Below are experts of layer 8 (counted from 0) of a mixture-of-experts language model. Rows are named router (the router's row for the expert), gate (a neuron's input weights, with its number), up (a neuron's input weights, with its number) and show model dimensions 0-111. Each number is 50 + 10 x the weight over its row's rms, rounded and kept within 0 to 99.
Before each expert's rows: "comes after" lists some tokens at least twice as common just before its tokens as in all text. This comes from a sample of Wikipedia text that the model never trained on. Tokens count by the router's weight.

# expert 2
comes after: "\n", "2", "0", ")", "%", "\""
router:52 51 45 49 44 60 38 48 42 52 32 47 53 47 64 53 65 40 48 49 45 32 52 45 48 62 58 42 48 69 60 64 48 47 33 53 62 46 62 53 47 53 37 65 33 36 49 55 56 55 56 56 45 52 56 55 56 54 43 55 40 55 38 52 43 59 56 49 46 65 42 38 51 63 36 62 49 46 43 52 44 60 43 46 62 35 47 42 46 60 50 58 46 70 34 61 60 61 54 53 38 38 34 56 47 60 76 49 43 57 41 57
gate4:43 45 49 31 41 54 48 48 49 46 44 49 51 34 31 45 53 57 48 47 54 47 41 39 56 37 39 42 37 67 43 47 52 60 46 45 62 62 35 26 69 52 40 50 38 53 66 44 37 59 53 57 44 67 32 55 46 32 50 62 63 59 60 54 56 36 48 42 51 52 44 63 62 51 37 45 51 63 42 50 53 31 53 44 58 36 42 53 53 64 53 48 36 61 44 58 40 43 42 37 33 53 53 56 62 30 54 62 36 53 42 34
up4:70 35 52 49 40 48 32 55 40 60 52 49 61 64 49 53 29 36 51 64 56 39 45 48 46 60 51 50 74 56 35 64 43 53 48 43 41 37 60 61 57 46 48 53 55 35 38 51 35 55 57 58 49 51 54 41 52 46 41 57 53 38 43 67 50 55 57 46 31 53 43 53 41 61 35 53 47 47 59 44 37 60 51 39 28 57 58 57 46 55 36 73 43 50 50 42 60 58 64 67 38 58 66 56 62 41 50 56 61 64 55 53
gate5:49 62 44 52 65 55 60 50 39 36 53 49 52 40 39 60 47 54 51 53 53 46 64 48 46 50 51 60 45 36 52 64 54 49 48 30 65 70 55 51 55 53 46 35 36 42 57 63 55 49 54 55 63 60 33 57 56 44 41 31 58 56 58 50 48 39 50 52 58 49 62 49 46 47 68 48 57 65 60 49 37 27 32 39 34 56 38 60 60 34 50 34 61 55 51 54 55 70 32 51 53 40 33 56 47 53 49 60 56 46 44 35
up5:55 55 54 58 51 63 33 51 57 47 42 45 56 54 68 48 64 48 61 56 43 58 65 56 37 58 37 59 46 38 55 39 59 59 41 59 47 44 44 36 56 53 46 52 51 36 47 47 39 44 52 72 49 57 71 61 62 46 37 55 51 36 47 53 66 48 56 64 52 60 50 48 39 34 66 47 49 37 49 37 62 32 46 53 50 52 41 52 64 51 38 59 57 53 45 45 65 55 51 47 60 38 39 33 47 55 53 47 55 59 40 52
gate6:61 49 55 51 45 43 44 67 50 54 47 60 35 56 48 42 57 39 54 54 45 33 46 61 67 41 69 64 48 58 47 70 48 62 51 40 59 45 77 50 53 54 60 36 52 52 42 50 31 49 55 53 47 38 38 41 39 32 49 48 42 31 51 54 50 53 53 42 64 51 54 70 44 41 53 41 65 50 50 48 45 46 49 32 35 57 55 55 59 36 34 53 53 51 46 47 45 52 49 60 47 46 68 45 45 63 61 47 49 46 53 33
up6:47 43 54 42 44 45 39 62 55 52 66 40 55 48 50 44 50 55 49 52 36 54 48 49 41 52 59 55 59 60 29 58 57 54 61 54 67 37 67 60 56 61 59 53 64 45 38 36 30 48 58 42 48 48 40 45 56 31 58 47 46 45 48 37 49 41 82 47 49 51 53 56 45 50 48 37 56 65 55 46 28 41 43 33 60 48 29 45 67 59 50 48 55 27 39 53 50 51 53 65 32 50 48 56 44 71 37 56 60 50 44 57
gate7:27 48 55 40 58 39 72 49 50 41 47 46 34 61 59 32 40 56 32 34 55 54 42 28 62 46 37 57 43 62 73 35 55 44 29 48 51 62 42 47 59 46 37 36 43 55 57 42 64 64 59 45 51 45 63 53 55 36 60 54 30 34 38 55 33 56 45 38 59 38 45 50 55 45 45 50 41 43 30 35 79 53 40 47 63 47 50 43 43 38 57 63 55 35 41 55 48 44 44 53 45 59 40 63 55 45 47 46 49 62 32 52
up7:47 42 58 59 63 47 38 42 56 55 54 52 39 51 34 36 49 47 47 61 46 62 46 38 44 63 62 50 37 47 55 43 65 59 55 55 52 48 40 41 44 52 55 28 45 44 37 22 41 44 65 58 59 37 45 39 37 39 69 62 62 36 62 47 41 63 44 47 51 39 64 64 56 79 41 57 55 34 40 45 46 69 62 44 29 47 63 36 32 34 41 71 70 33 56 55 47 51 36 48 46 38 48 53 55 36 57 59 58 32 51 53

# expert 3
comes after: " the", " a", "-", " was", " and", " in"
router:57 65 39 44 65 53 64 58 55 36 55 46 44 51 65 57 35 43 37 53 54 33 55 61 60 59 50 57 49 33 50 39 36 35 63 40 42 56 43 53 56 39 69 43 39 57 45 38 42 62 55 47 46 49 59 39 67 44 68 44 46 47 49 42 48 42 67 38 50 44 44 57 61 40 45 58 43 37 44 59 62 37 43 28 52 66 70 54 53 34 52 42 45 44 51 52 59 33 39 45 58 50 41 41 59 53 49 44 53 49 65 47
gate4:50 47 38 61 47 38 67 39 64 45 69 52 33 49 43 47 82 51 55 39 54 49 50 54 54 60 62 55 42 69 43 48 64 39 34 36 49 50 55 44 44 45 43 41 50 56 45 55 65 61 49 39 51 54 57 62 52 48 36 66 51 66 66 51 58 47 48 36 35 52 46 53 43 57 66 63 35 48 61 46 61 58 55 48 51 56 42 55 45 43 55 66 47 35 54 49 30 48 47 56 40 60 47 60 56 59 52 51 29 54 67 45
up4:54 63 63 69 23 49 65 52 48 61 46 51 68 60 61 45 53 59 46 57 49 53 51 57 53 43 38 45 38 30 46 40 48 58 49 48 39 39 50 55 65 43 49 66 54 56 52 47 68 50 58 54 40 41 65 54 46 44 47 50 50 54 64 33 44 75 37 64 51 65 45 31 42 37 44 44 56 40 50 62 51 48 55 53 40 52 52 52 51 44 39 35 52 73 42 37 64 36 57 62 44 39 61 51 54 51 62 56 46 48 63 60
gate5:53 61 28 50 52 57 59 54 63 41 52 57 33 64 68 60 60 48 39 45 47 54 57 65 62 35 50 48 40 48 49 60 46 35 42 52 41 31 52 44 36 49 67 56 42 27 33 34 55 46 57 50 56 56 62 51 57 72 45 42 53 66 50 56 50 34 51 39 34 61 54 57 34 59 57 63 51 39 45 25 46 56 53 47 41 72 67 48 74 48 25 55 55 57 50 44 46 64 49 57 57 61 36 69 61 42 50 64 58 76 44 61
up5:56 39 50 42 33 47 43 40 53 51 37 49 46 53 52 57 61 46 60 59 46 41 45 33 34 56 35 52 59 51 44 65 55 58 61 50 54 47 44 55 53 52 46 45 45 71 67 34 52 48 61 53 53 47 59 64 47 50 50 55 43 53 38 61 59 51 43 57 60 63 51 36 39 44 44 34 44 48 35 66 50 69 58 51 59 32 34 45 36 50 47 35 32 56 51 56 40 62 55 50 56 45 62 35 57 50 60 57 43 48 50 45
gate6:44 48 31 58 66 67 44 49 62 52 55 52 41 43 36 55 44 47 44 67 51 43 54 51 65 55 57 63 33 52 50 50 54 36 65 43 63 44 30 43 46 46 31 40 41 46 57 54 60 61 60 47 59 50 53 55 66 59 51 32 40 46 64 44 45 44 49 51 38 49 33 51 60 44 53 52 63 35 51 50 62 67 49 44 38 49 60 56 60 36 63 42 42 35 53 33 42 60 56 78 69 55 42 28 54 51 70 72 54 44 44 40
up6:50 47 56 57 49 47 58 43 63 57 49 58 49 63 48 49 60 57 48 38 43 59 49 59 41 54 41 53 63 42 62 46 54 60 32 53 39 42 55 46 52 49 54 39 50 65 57 51 48 38 59 63 51 48 45 45 40 64 51 37 60 66 42 47 39 70 40 55 68 51 49 34 41 56 53 48 51 72 48 46 46 52 58 69 54 37 49 34 45 52 68 58 55 55 38 43 65 45 47 15 52 35 41 64 40 43 37 37 46 49 36 52
gate7:53 48 59 51 43 54 50 43 45 44 57 41 50 62 40 35 53 49 51 61 52 58 52 42 53 56 53 46 46 50 60 47 55 48 58 60 41 66 55 43 42 53 43 45 56 56 50 46 36 35 51 71 47 26 62 46 48 40 63 44 61 51 45 50 59 64 56 52 77 61 54 53 65 39 44 41 59 58 42 45 66 54 54 44 53 50 45 39 54 56 40 38 59 41 39 63 55 54 37 57 45 67 46 62 51 52 54 43 49 68 52 48
up7:37 53 52 56 57 36 59 36 49 55 45 47 42 35 56 41 56 45 60 58 35 54 56 53 39 60 40 48 59 41 39 46 58 51 44 43 60 47 36 59 57 60 48 42 39 33 49 68 57 56 45 55 50 44 42 53 44 47 49 41 67 48 47 44 48 58 72 65 35 53 51 55 42 59 62 59 41 58 47 45 46 49 46 54 56 44 66 53 46 57 53 54 38 48 43 56 54 44 49 59 38 48 31 42 50 47 45 56 41 44 44 48

# expert 1
comes after: " ", " |", "|", " (", "–", ";"
router:35 52 57 39 53 54 39 46 57 55 59 38 45 55 54 42 40 51 45 66 47 50 54 57 43 49 57 33 58 52 51 50 50 49 55 51 47 63 60 47 65 46 46 60 51 55 51 42 42 35 58 40 63 37 57 57 54 51 61 41 50 59 45 65 44 48 47 44 50 67 45 74 35 42 44 42 59 54 50 65 42 49 34 55 44 62 41 65 39 60 59 50 61 35 54 57 45 56 58 55 39 39 39 51 49 56 49 73 56 45 26 51
gate4:35 44 39 44 68 46 61 49 60 54 52 43 63 42 50 32 55 39 48 60 50 47 68 53 32 50 32 49 33 37 60 57 62 62 41 66 54 56 57 53 49 38 40 51 35 51 64 38 50 55 51 47 50 37 70 64 60 46 57 72 59 56 49 37 63 37 37 51 64 66 41 42 55 47 49 54 58 47 42 46 53 33 63 30 53 56 54 38 43 41 33 37 42 44 32 46 48 50 39 56 39 38 42 48 62 53 51 48 40 48 44 50
up4:55 46 41 57 44 59 57 45 44 57 52 53 63 43 48 64 59 56 51 36 68 51 60 49 55 56 41 58 56 62 32 48 48 56 41 49 47 51 37 48 64 58 54 46 51 33 49 60 59 44 23 54 37 59 39 61 50 56 42 38 52 57 66 41 61 42 49 52 34 50 60 35 62 60 71 49 63 62 67 46 44 44 53 64 51 63 40 53 51 32 66 63 52 55 47 57 46 52 60 58 43 67 55 45 39 47 58 64 68 37 50 47
gate5:38 57 31 55 54 48 42 55 55 46 61 46 55 54 60 38 61 44 50 39 54 55 54 42 41 37 57 43 43 49 61 58 57 51 55 46 45 56 47 38 50 60 48 50 37 53 54 50 42 53 32 37 43 67 43 33 42 42 37 34 57 48 43 46 49 47 47 53 41 65 54 28 40 44 58 38 70 50 31 30 65 46 61 46 65 43 63 53 48 51 39 50 49 38 53 36 47 56 50 46 71 59 32 50 66 40 52 62 41 40 57 48
up5:45 87 39 62 62 48 42 64 50 50 39 57 56 37 57 49 47 25 55 45 33 61 39 41 56 58 47 46 68 41 57 56 52 52 58 58 56 77 46 50 40 57 45 53 70 44 64 58 70 39 55 60 28 50 46 41 43 40 43 43 60 59 43 45 38 49 46 40 49 49 44 41 51 47 44 44 55 44 44 60 56 44 51 44 58 56 39 43 47 58 64 38 48 56 49 53 39 49 51 76 54 61 63 58 38 52 22 49 60 51 53 61
gate6:49 52 36 52 41 49 57 37 52 49 56 58 49 50 55 53 72 48 21 56 47 35 37 46 59 44 55 50 54 44 34 50 52 65 44 64 48 64 55 45 40 63 47 40 57 52 20 54 56 61 35 65 59 63 43 41 47 36 32 50 46 48 60 39 47 51 42 48 32 64 48 48 61 61 50 47 45 48 48 55 46 44 58 36 61 57 60 35 53 47 73 56 52 63 46 49 43 60 55 48 37 40 60 52 56 59 66 51 42 45 48 63
up6:43 54 58 45 44 48 48 66 48 53 57 47 41 53 46 43 60 56 38 27 49 53 73 38 43 58 46 44 53 51 44 46 48 47 19 44 56 46 44 59 52 41 45 52 58 40 51 63 36 56 60 52 45 46 42 67 62 39 49 35 43 66 71 47 46 50 35 60 61 59 58 52 57 45 41 63 55 39 44 37 59 59 64 43 50 51 54 51 45 62 45 34 60 58 47 37 47 68 61 63 48 55 48 45 60 54 47 55 40 39 54 54
gate7:47 53 42 55 52 58 54 50 41 43 44 53 67 42 45 52 48 46 60 47 43 45 50 44 40 63 47 61 56 44 49 49 66 49 60 43 52 52 47 52 52 65 38 48 50 63 43 67 44 36 46 60 31 64 55 52 51 48 35 49 62 44 65 57 50 33 46 52 45 53 42 31 36 54 65 51 65 65 57 54 29 58 33 59 49 45 41 32 41 40 55 55 41 51 43 44 35 45 44 38 67 61 52 35 61 34 45 53 30 62 39 49
up7:56 47 35 53 38 66 44 61 60 38 40 48 64 56 53 57 61 49 43 31 59 62 46 31 57 50 62 65 52 47 55 52 50 49 46 62 46 45 51 55 45 49 42 40 63 47 59 54 34 63 59 56 57 40 39 41 58 52 34 51 36 62 46 64 39 63 43 44 58 44 47 70 39 53 59 40 42 41 52 33 42 50 51 52 64 41 55 50 42 84 59 41 65 60 41 53 64 43 63 50 23 49 42 38 39 58 46 47 50 56 50 31